Experts of a small language model.
Size: 8 layers, width 192, vocabulary 10398, 38.6M parameters.
Experts: 448 xIELU neurons an expert, 1 pick a token, a softmax router.
Training: 730M tokens, 5571 steps.
Below are experts of layer 3 (counted from 0) of a mixture-of-experts language model. Rows are named router (the router's row for the expert), down (a neuron's output weights, with its number) and show model dimensions 144-191. Each number is 128 + 24 x the weight over its row's rms, rounded and kept within 0 to 255.
After each expert's rows: "comes before" lists some tokens at least twice as common just after its tokens as in all text. This comes from a sample of Wikipedia text that the model never trained on. Tokens count by the router's weight.

# expert 10
router [177 107 110  99 150 113 133  86 119 101 119 119 157  95  92  86 109 110 110 147 142 100 114 151 122 148 102  87 155 120 108  91 130 115 142 168 129 155  95 100 112 135 115 111  98 120 151 141]
down0 [139 118 144 116 158 100  95 152 197 111  97 105 149 109  90 101 125 122 162 142 118 161 106 128 107 141 104  85  75 125 112 161 139 135 141 146 129 129 111 115 129  80 115 129 120 183 132 128]
down1 [115 151 151 114 167 119 115 133 120 150  72 178 146  99 122 134 119 106 132 133 151 146 138 146 117 175 108 122 133 150 114 160 107 158  96 115 120 152  96 145 136 105 143 107 108 119 113 160]
down2 [183 175  65 116 154 128 150 137 127 138 109 116 118 141 112 112  95 147 131 178 134 128 165 126 144 105 169 135 120 151 135 154 132 129 141 127 139 194 109 112 111 126 125  92 142 154 154 130]
down3 [138 142 108  85 201 162 133 152 123 150 131 167  99  81 138 163 131 151  77 142 119 166 115 126 179 120 159 136 153  95  97 105 119 136 139 144 136 122 156 166 131 164 171 179 153 106 116  95]
down4 [ 88 106 102 143 137 126  88 101 109 147 144 132 102 169 138 127 149  97  85 147  97 160 175 126 103 101 127 136 121 107 128  94 125  90 125  71 146 117 134 106 136 132 100 145  97  94 129 138]
down5 [132 120  96 113 145 151 149 110 109 133 131  83 105 103 150 152 122 147 106 124 134  87 129 172 127  91  88 123 140 121  97 139 128  97  87 157 116 124 135 167 115 141 121 144  99 122 144 133]
down6 [115 126 131 121 122 184 134 133 116 119 115  97 137  94 161 112 122 105 165 118  99 129  88  83 137 156 155 104 162 127 162 140 122  67 135 124 131 138 132 128 134 100  93 129 134 143 165 114]
down7 [113 102 155 146  95 157 125 117 140 118 119 114 110 118 139 131 133 136  95 143 154 119 134 129 125 129 174 125 124 137 143  90 131 114 153 143 186 110 126 133 126 113 123 142 126 110  95  95]
comes before: "9", "0", "8", "7", ";", "–"

# expert 5
router [177 107 110  99 150 113 133  87 119 101 118 119 157  95  92  86 109 110 110 147 142 100 114 151 123 147 102  87 155 120 108  91 130 115 141 169 129 155  95 100 111 134 115 111  98 120 151 140]
down0 [109 100 151 134 108 127 132 105 189 149 113 162 122 138 145 116 158 133 112 130 152 144 113 140 178 143 148 101 102 136 123 130 101 126 114  87 145 135 109 150 139 140 136 134 142  85 158 135]
down1 [160 127 152 117 119 108 103  78 145 154 169 125  88 147  95 151 156 106 142 133 159 112  85 150 167 160 124 174 150 136 101 114 125 118 127 143 125 132 129  83 167 139 117 171 157  86  95 130]
down2 [ 95 106 156 103 107 100  78 145 140 101 149 136 108 109 163 119 171 146 126 181 100 147 136 146  89 105 109 165 163 117 133 121 134 144  97 115 150  79 151 148 118 150 106 152 101 150 127  84]
down3 [157  85  87 122 113 111 102  84 124 119 142 112 106 103 144 133 152 136 117 188  93 164 158  94 156 110 113 128 139 134 150 133  88  97 141 106 138  88 137 132 116 141 136 157 137 157 127 137]
down4 [116 152  78 100 154 152  83 111 125  80 133 123 137 150 141 129 131 115 138  96 102  90 135 176 111 159 118 152  86 129 108 150 129 123 100  78 143 133 113 117 159 100 143 133 129 166 134 161]
down5 [102  92 116  83 134 109 122 117 115 153 177 139  68 111 104  95 128 151 106 124 175 138 144 177 126 123 118 123 134 159 126 118 114 147 106 110 123 153 122 153 100 105  81 157 107 119  99 152]
down6 [135 111 128 127 153 167 141  96 127 101 130 141 148 115 152 103 189 174 103 110 180 143 124  88 122 129 103 121  89 134 138 153 160  97 170 143 119 147 116 111 157 149 100 145 135 119 125 141]
down7 [153 170 126 107 163 129  89 144 156 152 174 118 127  86 135 113 135 133 150 105 143 107 146 141 122 112 119 145 100 176 148  93  82 117 156 130 123 145 122 131 139  96 115 156 130 165 144 118]
comes before: "1", "2", "0", " |", "3", "4"

# expert 25
router [ 70 120 130 111 137 174 136 131  96 116 125 136 110 116 114 116 121 124 142 123 102  97 129 160 121 152 142 158 147 135 146 124 161 118 136 131 161 129  97 128 149  89  89 156 141  85  90  99]
down0 [126 154 124 126 160 156 136 136 156 120 144 122 165 110 114 123 119 107 141 147 102 109 165 132 161 139 127 118  85 145 100 122 120 140 168 144 135 131 165 130 118 116 180 160  97 153 145 146]
down1 [156  99 127 133 141 125 153 163 115 148 150 107 160 158 159 105 139 104 135  91 144 131 165 109 118 136 128 109 138 124 125  87  98  81  90 132 130 127 126  87 121  56 116 122 132 137 144 133]
down2 [130 150 100 145 154 172 162 123 156 151 106 102 105 110 160 124  83 139 100 160 140 103 114 174 114 112 141 131 134  79 147 116  95 110 134 160 156 146 129  92 122 101 169 124 124 132 108 110]
down3 [133 141  79 126  99 156 128 150  73 124 123 156 119 118 139 132 170 152 107 146 126 140 100 127  98 155  86 119 180 121 114 139 151 119 137 116 119 127 140 110 126 137 103  96  92 154 137 134]
down4 [160 112 116 109 123 113 118 119 129 142 164 125 181 143 123 119 150 145 160 140 124 154 111 102 129 122 117 133 123  82  92 122  83 169 129 101 154 124 107 108 129 136 146 147  86 161  97 128]
down5 [130 152  98 156  87 129 163 116 117 135 122  99 115 112 135 130 120 115 136 177  69 117 126 141 124 152  61 160 120 148 175 108 121 106 109 149 134  82 108 137 171 107 112 136 151 130 127 108]
down6 [176 149 135 126 189 105 140  93 130  82 170 132 106 156 104 121 122 144 111  71 144  91 125 136 153 105 145 140 139 131 147 171 120 118  84 178 109 129 100 122 156 116 158 142 125 156 135 112]
down7 [ 99 131 134 140 162 114 130 106 150  99 136 144 133 123 148 112 125  85 121 115 120 123 146 136 127 118 154  72 105 172 134 117 133 121 140 120 160 141 139 165 150 114 172 121 140 165 110 133]
comes before: ")", " ", "):", "),", ");", "/"

# expert 14
router [132 101 122 153 138 122  94 125 148 116  89 112 121 105 132 122 100 126 120 160 134 110 113  66 123 110 110 112 154 131 149 112 109 107 136 126 138 119 157 100 119 116  89 125  90 151 107 128]
down0 [146 157 104 104 173 137 127  92 114 164 157 139  80 118 113 116 133 131 147  93 140 170 143 150 146  66 165 106 133 136 142 153 145  66 141 164 162 146 140  93 178 100 117  76 127 133 152 119]
down1 [103  66 105 173 146 144 140 119 129 101 144 156 122 169 102 150 143 126 151 125 101  93 124 104 122 160 151 126 119  85 129 157 115 135 136 140 122 157 112 137 109 142  83  84 116 112 114 106]
down2 [119 119  70 122 152 128 143  90 130 111 134 162  84 107 104 149 127 103 111 102  98 113 114 147 123 145  62 127 144 123 121  94 133 105 213 114 131 136 134 108  99 137 171 137 142 150 131 147]
down3 [156 103 123 138 154 159  97 106 101 125 124 144 127 120  66 133 152 139 138 105 161 136  88  97  96 133 137 104 130 106 130 110 121 121 128 139 159 102  84 173  86 126 151 140 161 144 108 150]
down4 [148 110 111 172 111 130  84 157  86 111 141 163 170 116  96  97 102 112 116 124 146 157  97 122 133 102 172 128 151 136 136 128 138 112 167  58 114 117  90  98 139 122 129 139 114 147 126 121]
down5 [130 105 151 121  98 146 131 106 141  83  79 148 139 142 155 121 130 125 119 111 121 146 131 127 153  65 143 140 101 143 123 129  97 157 124 131 154 120 121 159 100 147 145 128 144 110 106 141]
down6 [137 125 144 131 140 151 112 137  94 144 124 119 179 153  84 121 136 135 148 133 133 157 144 106 146 113 120 139 151 104 151 109 115 117  81 113 126 122 103 147 141 151 120 141 113 139 126 163]
down7 [146 133 123 113 103 129 112 116 129 117 149  85 136  99 165 106 113 155 105 100  83 120 155 115 117 121 133 101  79 118 104 123 128 139 119  81 125 134  70 125 150 119 139 160  86 187 141 118]
comes before: ",", "2", "i", "a", " (", "z"

# expert 29
router [109 114 177 134 130 146 144 155 194 132 115 151 160 125 133 179 144 156 124 134 113 154 158 110 152  99 167 140 147 117 124 120 110 134 117 117 124 118 150 112 114 127 153 139 153  97 118 138]
down21 [159 134 144 122 120  77 117 149  97  99  97 124 103 136 151 126 118 103 142  96 122 149 130 132 142 127 118 159 176 108 119 124  86 138 112 151 173 148 156 132 103 120 175 123 151 100 157 133]
down22 [113 104 139  95 119 134 149 158 104 136 181 136 116 123 160 126  73 117 165 134 190 108 156 161 120 157 116 151 157 135 163 115 124 118 123 102 147 102 115  94 107 116 120 141  90 144 156 143]
down23 [107 126 106 107 159 152 137 170 132 125 128 177 145 138 138 101 120 122 120 135 174 112 151 172 128 111 148 130 130 157 155  99 102 120 137 120 134 136 161 105 104 103 148 157 109  99 121 131]
down24 [142 154 121 148 123 143 112 143 105 116  98 118 149  74  99 187 104 175 124 124  89 161 154 174 120 136  99 166 123 141 118 129 113 169 171  94 129 117 107 133 167 120 124 158 108  89 113 131]
down25 [117 105 108 146 132 140 130 126 108 156 111 129 171 128 106  97 127  87 120  80  85 131 124 130 131  99 133 157 140 185 137 114 140 141 107  83 110 169 124 135 149 121 127 143 137 136 103 131]
down26 [138 119 150 136  98 104 129 130  95 153 145 174 126 106 151 134 139 104 142  84 136 115 107 106 144  80  84 157 116 106 107  88  96 115 152 153 140  97 125 141 135 132 142 122 148 125 116 172]
down27 [121 143 122  95 128 113 140 104 127 116 157 121 142 117 172 121 101 102  98 146 141 133  94 130 155 121 133 147 106  62 167 149  95 100 140 119 114  93 143 126  88 147 136  95 135 138 164 171]
down28 [172 104 156 149 173 101 141 111 131  94 124 140 140 115 151 122 112 110 173  84 147 163 120 127 121 131  87 125 148 137 142 149 134 137 130 125 146 181 144  91  97 181 112  97 147 111 113 175]
comes before: ":", "=", "-", "==", " information", " name"

# expert 13
router [177 108 110  99 149 113 133  87 118 101 119 119 157  95  92  86 109 110 110 146 142 100 114 151 122 148 102  87 155 120 108  91 129 115 142 168 129 155  95 100 112 134 115 111  98 120 151 141]
down0 [113 115 109 133 125  59 123 167 138 146 118  92 123 159 164 130  97  92 155 116  91 111 126 104 142 118  94 180  95 125 162 155 151 171 142 150 111 140  96 119 133 149 137  89 102 101 121 123]
down1 [135 142 129 128 144 135 103 146 144 124 129 139 106 152 104 117 165 175 160 104 105 124 129 140 125 132 114 122 106 171 171 153 144  86  94 102 143  89 115 136 107 149 148 141 102 177 122 177]
down2 [123 121  99 140  61 159 143 145 112 139 117 134 153 107 130 127 102 111 132 177 147 152 139 102 149  99 141 132 158 147 111 127  88 152 175 137 144 158 140 128  76 134 109 128 102 107 123 108]
down3 [132 124 111 105 134 121 122 159 163 145 139 164 121 136 124  69 157 125 123 129 154 149 100 142 171 132 134 170 166 150 141 105 111 108 136 152 115 115 114 103 150  85 122 124 122  90  76 171]
down4 [103 140 155 164 124 140 117 131 133 120  89 133 108 171 166 150 139 116 162 126 132 158  98 105 107 141 112 123 120 126 136 136 153 140 127 152 124 105 140  99 121 124 127  85 102 161 126 139]
down5 [165 133 172 107 144 136 100 130  69 185 118 150 146 133 128 158  94 168 100 141 165 131 103 137 120 140  64 100 167 135 160 116 111 108 159 111 155 110 125 103 147 154 132 134 134 147 118 159]
down6 [190 124 131 117 134 108  92 163 125 141 163 132  96 122 130 119 151  88 147 133 119 160 156 126 162 116 161 146 116 124  91 173 151 101 143 135 167 158 140  77 139 102 149 118 119 147 109 136]
down7 [146 144  95  90 103  89 117 106 127 119 150 131 117 157 139  95 108 154 115 151 137  69 127 146 116  98  90  99 188 110 142 113 120 152 142 194 140 157 155 120 129 141 105 163 110 125 117 126]
comes before: " ", "9", "0", "%", "8", "7"

# expert 17
router [179 132 136  94 139 100 112 111 102 108 141 141 120  78 115  82 166 112 172 131 133 119 130 122 116 122 108  94 152 128 100 142 181 109  82 163 171 115  96 110 117 170 125 124 131 136 148 145]
down21 [108 155 130 153 164 111 115  87 112 134 147 119 129  77 139 151 149 140 120 116 121 119 123 129 148 103 125 100 150 148 140 149 147 143 102 146 108 147 124 142 151 112 118 113 106  94 126 111]
down22 [149  92 136 143 102 145 162 158  99  58 105 155 150 128 126 130 122 152 128 120 119 126 128 131 125 117 145 134 147 121 148 141 132 109 116  92 147 114 113 128 127 143 134 150 167  92 163 114]
down23 [126 129 123 126 112  83 100 119 117  93 148 129 143 169 133 146 138 153 113 112  92  99 109 111 176 118 136 113 137 126 127 136 146 115  82 116 156 142  88  78 122 116 148 175  93 125 118 105]
down24 [113 110 100 125 178 105 111 132 127 100 120 122 108 143 177 123 105 106 134 142  67 121 151 104 127  85 140 114 150 134 109 175 160 156 165 142 131 168 145 132 138 162 104 186 124 133 142 114]
down25 [171 158 132 119 124 103 114 148 105 142 114 131 129  79 115 123 138 178  90 141 141 128 116 124 153 160 145 114 123 144  79 195 139 108 138 126 113 103 181 169 140 107 105 128 109 103 121 142]
down26 [103 170 135 148 103 157 116 139 137 128 100 105 129 117 131 143 160 129 176 164 106 131 122  83  86 130 114 175 103 147 147  93 141 136  76 114 186 103  86 104 120 157 171 159 166 145 149 128]
down27 [118 121  81 107 122 111 124 150 109 122 103 166 135 134 141 125 115 113 105  72 122 112 119 147 139 164 134  86 108 162  99 155 145 170 170 118 107 157 125 143 145 108 174 102 120 127 126 125]
down28 [145 120 109 117 137 144 134 158 130 120 128 148 135 110 126 166 190 104 121 123  84  96 138 144 189 133 138  92 109 150  92 138  93 129  95 139 155 131 143 151  97 150 129 172 113 132 158 129]
comes before: "5", "8", "9", "6", "4", "0"

# expert 16
router [129 122 139 113 147 147 141 138 159 124 172 167 138 181 130 144 138 160  90  81  99 136 108 153 140 157 131 134 152 116 128 159 103 116 111  85 135 155 140 128 159 170 134 109 107 124 135 150]
down0 [131 131 155  91 116 146 138 144 129 144 101  74 139 127 152 142 107 155 152 134  85  79 110 153 113 134  95 150 138 142 126 137 142 153 150 159 126 147  99 144 138 113 106 154 166 166 150 111]
down1 [ 89 102 110 120 137 131 101 107 127 152 176 130 163 140 104 101 166 141 123 132 180  97 107 142 126 169  75 152 109 101 109 166 106 114 120 127 133 159 166  95 142 135 103 148 118 155  98 129]
down2 [ 94 103 126 126 146 136 129 121 119  99 146 164 150 170  98 122 141 100 114 111 107 172 156 139 141 151  92 112 156 106 150 149 148 140 120 100 161 128 121 105 129 128 168 125 129 144 141 164]
down3 [140 140 130 102 145 147 133 112 112 111 113 110 142  87 171 140 141 102 129 101 174 123 140 156 189 130 150 153 135 128 134 134 120  98 114 119 127 133 125 146 123 166 128 153 134 118 150 126]
down4 [103  96 115 160 141 110 145 122 124 113 154 157 111 128 117 142 122 153 142 149 156 110 117 125 139 139 104 137 144 106 160 121 110 147 126  92 107 136 134  94 169 121  94 109  92 158 118 130]
down5 [161 135 144 108 116 118 134 141 136 149  82 130 146 126 165  93 105 116 128  79 112 125 104 155 101 133  76 145 144 114  98 142 123 101 165 171  88 126 111 123 125 150 110 150  95 153  74  97]
down6 [134 115 108 163 108  94 153 116 156 169  99 108  84 156 148  97 145  61 152 132 130 125 170 124 137 128  94 135 124 130 137 120 162 151 123 116 134 155 130 134 118 112 124 123 149  94 125  73]
down7 [104 127 129 136 168 126 118 121 109 157 160 127 127 145 114 124  82 108  91 162 155 133 161 128 135 119 120  80 133 141 144 118 142 119 100 119 140 120 119 142 141 134 134 124 130 130 156 145]
comes before: " of", ".", " in", ",", " for", " to"

# expert 27
router [ 87 155 108 134  92 109 155 109 110 136 150 156 152 115 113 113 143 163 152 133 155 117  94 110 128 113 109 162 165 148 135 159 105 148 117 132 126 110 148 100  96 159 156 141 127 141  98  78]
down0 [158 153 147 127 160 138  91 168 151 117 102  88 157 157 135  85 157 104 131 129 124 135 113 117 132 110 121 125  96 119 132 103 149  81 139  71 115 114 146 110 132 103 129 122 122 146 146 124]
down1 [127 129 158 140 136 117 137 147 143 121 171 153 145 141 169 164 121 169 121  95 145 139  75 110 106 118 130 158 128 105 110 134 105 159  87 114 131  99 113 122 107 135 111 153 169 123  80 144]
down2 [133 139 122 143  94  88 114 148 113 157 138 157 129 109 100 108 135 123  88 159 126 120 122 130 111 103  86 120  97 136 110 131 154 139 140 132 151 109 100 106 140 153 148 126 138 113 134 139]
down3 [140 165 128 123 113 126 122 138 131 122 143  97 112 161 142 114 135 119 131 128 117 157 121 136 141 121 146 104 147 110 103 127 127  81  98 135 140  78 160 186 164 131 112 111 153 139 132 124]
down4 [ 94 143 127 113 130 108 139 115 163 127 119 102 125 151 160 132 137  90 175 135 155  59 118 135 117 127 124 109 105  97 163  93 144 142 107 118 132 129 105 113  64 114  62 118 140 157 128 115]
down5 [175 143 118 160 135 136 140 124  94 127 129 128 109 105 108 108 176  94 158 129 121 146 146 102 146 162 152 148  92 137  92  68 138 142 137 130 129  81 173 136 113 101 147 142 137 169 128 146]
down6 [120 165 126 131 119  96 125  99 105 101 134 148  83 104 142 118 125 131 124 152 126 115 160 110 127 139 139 111 152 109 133 165 112 109 136 143 161 150 172 110 151 134 158 148 137 127 115 119]
down7 [163 106 146 110  88  91 143 126  99 144  74 160 158 163 114 109 100  77 123 149 136  95 161 154 180 135 169  97 132  91 153 123 134 125 132 118 121 137 126 158 118 151 121 121 154  96 130 104]
comes before: " the", " a", " his", " this", " least", " he"

# expert 4
router [ 91 123 110 112 125 117  89 115 147 128 133 109 102  97 143 128 151 117 130 133  85 180 166 134  70 124 148 136  76 143 135 136  89 134 100  86 143 143 176 138 142  79 146 112 172 120 162 160]
down0 [129 146 127 140 118 133  98 157 123  92  67 165 117 159 126 126 122 127 117  89 128 130 165 100 171 171 135 145 120 126 149 168 164  86  97 114 138 133 133 135 106 134 104 128 116 169  98 110]
down1 [153 103 154 111 134  74  95 116 156 132 150 140 113 102 131 154 138 166 102 139 172 103 152 138 126 135 126  98 155 128 182  83 160 154 123 156 151 119 146 127 134 161  94 153 135 167 118 111]
down2 [161 106 110 130 138 140 112 132 102 137 123 113 130 107 102 103  84 117 109 114 131 146 153  82 151 151  90 110 112  81 157 133 126 128 108 124 119 131  89 156 111 143 152 130 115 175 124 143]
down3 [140 149  99 121 122 123 145  91 104 139  85 128 144 146 146 133 176 173 134 106 162  79  94 140  93 142 152 141 142 153 134 176 115 147 117 125 139  77 112 104 151 121 130 154 132 124 121 173]
down4 [146 113 109 180 110 163  55  98 135 108 140 128 150 115 130  89 138 140 154 123 122 159 136 137 110 145 132 119 227 149  96 162 121  85 114 120 146 150 111 116 134 132 158  97 147 117 148  85]
down5 [135 199  94 119 155 106 138 125 133 108 139 124 136  93 127 129 133 130 133 133 133  99  94 154 115  79 109 124 128  92 112 113 163 111 147 113 140  98 131 130 131 164 136 152 100 122 143 125]
down6 [167 120 135  87 168 132 100 152 109 119  72 127 141 121 113 138 103 129 119 146 110  99 115 108 139 155 182 110 144 124 117 128 101 124 123 135 121 119 114 105 130  85 121 127 119 116 145 117]
down7 [126 139 119  98 157 158 132 128 121  82 114 132 158 121 126  93 124 124 158 176 134 160 122 133 160 138 146 109 137 100 142 101 193 107 172 144 161 131 173 126 100 116 117  99 146  74 171 119]
comes before: "\n", "-", "|", " a", " Class", " Phylum"

# expert 24
router [164 162 119 113 140 144 142 148 126 128  65 115  54 113 137 141 117 141 142 178 122 106 143 123 149 150 148 134 134 121 121 143 111 142 140 142 141  87 129 150 141 142 117 169 127 124 132 117]
down0 [130 137 160 125 176 129 121  99 104 174 112 129 150 144 113 120 148 133 115 128 123 113 148 100  76 124 192 108  92 147 196 136 150 105 143 106 123  59  92 124 129 142 108  90 125 118 149 123]
down1 [131  83 108 112 161 121  63 110 146 128 151 134 105 125  99 118 162 123  81 123 113 132 141 130 127 129  91 149 150 142 139  98 140 168 161 162 107 106 137 159 143 137 149 136  78 111 110 165]
down2 [125 117 127 161  85 135  93 166 109 151 154 107 151 134 114 113 104 115 156 141  84  79 105 119 132 124  91 109 169 146 161 110 147 147 130 137 132  72 119 143 130 115 155  93 119  95 164 106]
down3 [160 144 143 154 115 164 127  89 132 142 132 150 149 147 154  92  96 181  87 132 118 107 160 180 120 135  94 138 128 152 130 136 115 124 120 139 194 106  96 134 124 148 118 138 152 151 100 176]
down4 [155 152 135 134 112  95  84 164 113 138 139 106 105 162 160 118 101 148 125 126 137 134 139  60 147 133 142 123 123 168 143  91 108 110 115 112  83 125 145 103 135  95 105  90 102 114 122 109]
down5 [105 126 190 124 127 148 107 101  93 106 144 123 128 103 176 102  69 104 132 146  91 135 103 129 126 121 158 158 106 153 155 169 157 136 132 148  85 107 120 111 123 118 146 105  97  97 149 110]
down6 [ 88 144 131  94  78 147 117 132 138 141 143 165 113 139 132 133 131  95 127 113 111  95 101 143 120  82 114 134 126 141  80 160 145  74 106 140 129 124 136 132 122 192 164 110 115 143 145 152]
down7 [134  90 114 108 114 112 175 116 119 140 176 155 152 145 118 172 127 133 120 138 137 124 141 130 147 145 124  98 172 132 125  71 125 128 130  84 147 150 140 111  80 149 141 128 133 130 140 119]
comes before: " to", " that", " the", " a", " be", " been"

# expert 8
router [146 179  80 150 119 111  97 106 160 137 133 144 138  85 124 155 109 190 123 163 117 140 158  85 116 113 131  95 162 113 133 165 149 116 180 157 154 134 130 150 108 121 100 105 103 121 131 114]
down0 [145 162 148 152 134 143 138 103 151 146 124 100 115 105 117 103 142 137 167 113 159 152 197  80 114 138 131 121 134 133 149  66 119  97 152 135 127 166 116 141 118 189 154  81 111 119 131 153]
down1 [121 110 145 126 131 120  99 147 112 145 116 170 136 140 102 131 116 176 136 139 104 133 142 146 137 132 124 141  98 114 179 142 118 176 100 129 118  96 140 101 137 136 121 114  96 212 106 150]
down2 [114 118 137 119 115 130 148 140 150 141 131  88 164 122 103 136 144 169 121 167 127 130 123 123 156 121 116 126 131 145 127 131 122 117 113 148 154 124  85 117 124  99 160 101 173 110 154 123]
down3 [164  96  68 153 157  93  86 122  91 152  85 147 134 120 134 142  95 142 138 132  89 153 186  88 113 110 140 142 130 163 130 133 133 130 102 120 132 146 151 139  99 102 142  91 150 143 107 155]
down4 [109 126 107 141 112 118 140 135 118 108 106 126 108 162 164 136 152 109 144 115 167  95 127 156 105 138 128 112 110  94 156 152 168 139  93 158 135 142  91 139 124 120  99  97 146  92 129  94]
down5 [105 134 153 112 108 163 127 137 125 159  75 147 138 101 116 113 121 112  85 160 135 161 175 119 115 133 103 153 132 111 129 138 135 122  98 150 144  98 100 137 116 121 145  97  99 136 118 122]
down6 [ 88 113 147 151 141 122 164  98 145 121 114 167 113 154 146 135 106 135 124 118 140 102  40 168 102  86 154 103 148 132 134 125 102 100 161  95  82 134 165 119 131 132 144 115  61 142 143 116]
down7 [154 151 167 141 102 106 104 127 113 122 113  94 137 155 141  79  73 104 121 146 100 143 118  76 124 143 111 120 158 118 136 100 156 111 174 124  96 146 130 114 150 123 142  87 113 103 127 122]
comes before: " was", " is", " the", " he", " had", " has"

# expert 11
router [102  98 131 112 120 144 137 142  87 124 105 183 105  91 123 108 171 136 120 113 130 126 147 147 117 125 146  83 130 169 113 101 148 127 133 119 109 169 145 130  88 123  95 134 125  94 110 132]
down21 [134 114 108 144 126  86  97 121 137 133 120 117 124 140 130 112  97 107  65 100 123 129  85 140 118 121 137 124 121 121 128 170 100 109 161 144  99 125  88 132 152 107 142 125 132 124 127 165]
down22 [130 164 124 135 164 138 134 126 155 111 130 103 131 126 135  94 129 109 106 140 122 151 130 129 150 139 110 134 136 112 144 109 116 132 122  93 156 113  80 112 124  94 144 116  79 143 130 145]
down23 [128 156 169 133 106 128  76 141 135 110 152 113 152 133 114 128 144 150 115 118 159 130 128 130 142 125 123 113 135 136  95 125 115 146 127 104 142 116 138 115 144 146 134 126 111 184 145  94]
down24 [149 135 144 119 147 151 198 126 101 157  93 153 157 104 109 120 132 109 159 175  69 175 120 157  97  94 113 111 127  90 119 116 155 116 116 160 145 120 125 138 129 130 131  96 148 143 147 159]
down25 [115 118 111 144 109 167 118 187 132 150 111 123 116 118 141 155 156 132 140 107 148 112 127 184  75 142 124  91 105 124  84 109 106  98 119 149  85 134 166 162 122 111  91 147 110 147 138 151]
down26 [118 140 110 125 120 186 137 130 118 124 149 148 120 156 147 128 139 141 150  95 124 147 116 131 113  96 117 153 159 189 111 124 154 151 157 105 138 132 126 127 163 116 149 131 165 161 103  85]
down27 [113 132 141 167 121 110 141 120  93 202 142 112 151 135 105 117 101 101 116 118 120 117  96 157 148 129  79 109 145 134 134 145 149 131 153 144 122 137 128 170 126 137 150 117  98 118 147 110]
down28 [106 150 178 123 119  90 138  90 139 107 128 151 134 124 144 140 112 136 148 107  73 131 126 120 108  95 191 127 115 142 131 114  92 120 145 125 114 134 130 141  97 103 120 152 136 128 110 126]
comes before: "\n", "==", " ==", "===", "The", " ==="

# expert 30
router [177 108 110  99 150 113 133  87 119 101 118 119 157  95  92  86 109 110 110 147 142 100 114 151 123 147 102  87 155 120 109  91 130 115 142 168 129 155  95 100 112 135 115 111  98 120 151 141]
down0 [126 146 109 127 109 117 126 118 147 116 119 171 135 130 143 132 110 116 106 156 101 150 117 122 101 128  75 164 120 105 101 113  78 110 126 141 111 118 105 128 117 124 146 152 145 107  96 105]
down1 [107 100 164 111 126 145 123 124 129 138 123 124 179 167 158 132 110 123 172 113 133 124 118 171 111 134 113 118 121 121 106 149 108 120 182 157 112 118 162 157 141 106 123 149 114 113 120 133]
down2 [144 156  72 113  88 124 132 135 118 124 122 113 120 120 140 116 120 138 107 146  93 123  61 130 125 131 152 116 113 145 142 112 141 130 114 123 131 128 121 139 169 129 174 112  99 116 133  99]
down3 [119 127 145 133 160 122 129 195 158 134 107 128 124 121 172 131 144 152 125 141 134 124 120  94 168 122 138 101 111 154 142 114 141 126 147 100 183  97 182 138 146 113  97 173 175 123 150 132]
down4 [123 111 125 107  93 130  88 173  98 118 156 108  89 110 125 148 156 127 123 148 150 125 133 121 156 138 169 140 143 144  97 119 125 110 132  91 153 106 114 130 145  90 131 133 161 166 166 131]
down5 [113 119 122 136 118 161  75 153 126 110 134  97  67 131 149 108 136 136 139 129 141 145 116 139 164  96 116 136 120  98 154 156 141 116 108 142 142  99 157  99 147 122 120 123 149 131 123 114]
down6 [ 95 149 178  90 116 147 131 150 104 145 117 169 132 143 120 173 114 158 136 145 155 136 104 146 121  64 112 150 186 133  89 131 163 130 144 138 150 154 111 150  88 115 141 153 112 124 120 126]
down7 [112 139  78 154 146  98 147 157 101 142 106 135 147 120 107 128 121 159 125 122 187  85 157 120 124 102 108 122  93 137  85 127 170 141 104 152 151  67 145 129 132  91 134 161 126 114 144  78]
comes before: "\n", " ", " The", " He", " In", "),"

# expert 12
router [177 107 110  99 149 113 133  86 119 102 119 119 157  95  92  86 109 110 110 147 142 100 114 151 122 148 102  87 155 120 108  91 130 115 142 168 129 155  95 100 112 134 115 111  99 120 151 141]
down21 [143 159 136 112 141  88 111 145 130 130 126  97 125 114 123 141 139 121 131 127 144 160 119 111 132 127 169 167 135 145 141 111 121 132  53 119 172 127 165 108 133 136 135 132 123 128 116 138]
down22 [111 113 106 102 123  70 129 177 153 127 120 122 122 148 120 137 114 126 122 133 143 114 113 125 168 150  86 100 182 152 115  74 144 109 147 105 126 158 140 124 105 166 120 120 107 125 134 132]
down23 [151 136 112  51 136 138 164  95 105 110 122 132 146 153 145 136 131  76 186 131  97  92 139 160 100  98 159 117  84 137 154 140 147 149 128 130 120 149 138 127 137 137 103 117 106 137 154  95]
down24 [141 109  97 100 109 102 152 127 111 105 141 120  90 128 155 144  62 167 125 123 139 108 129 113  95 175 114  76  99 129 182 142 117 109 120 118 132 130 124 128 145 145  92 163 142 110 131 140]
down25 [110 181 119 141 143 124 173 148 137 134 108 143 165  90 158  89 183 135  86 175 128  93 133 109 135  75 172 148 110 102  93 137 104  97 107 124 134 128 104 112 147 143 168 150 141 152 101 131]
down26 [165 164 159 101 139 192 141 146 116 124 130 167 137 125 110 111 135 129  79 176 100 127 120 124 132 112 139 135 123 111 145 156 177 128 121 158 137 129 140 140 130 148 128  73 118 145 137 137]
down27 [132 154  99 154 123 149 149 110 124 112 130 140 131 161 183 119 115  93 145 148 134 115 113 110 123 136 104 131 146 132 160 116 122  99 123 102 116 113 159 177 175 120 129 172  82 135 124 125]
down28 [ 94 119 163 115 143 132 115 151 129 157 104 153 130 144 115 126 179 159 121  87 158 112 146 143 145 146 127 114 118 133  79 120 124 148 138 109 133 111 137 119 144 174 160 109 144 144 129 163]
comes before: "0", "s", "9", "7", "6", "8"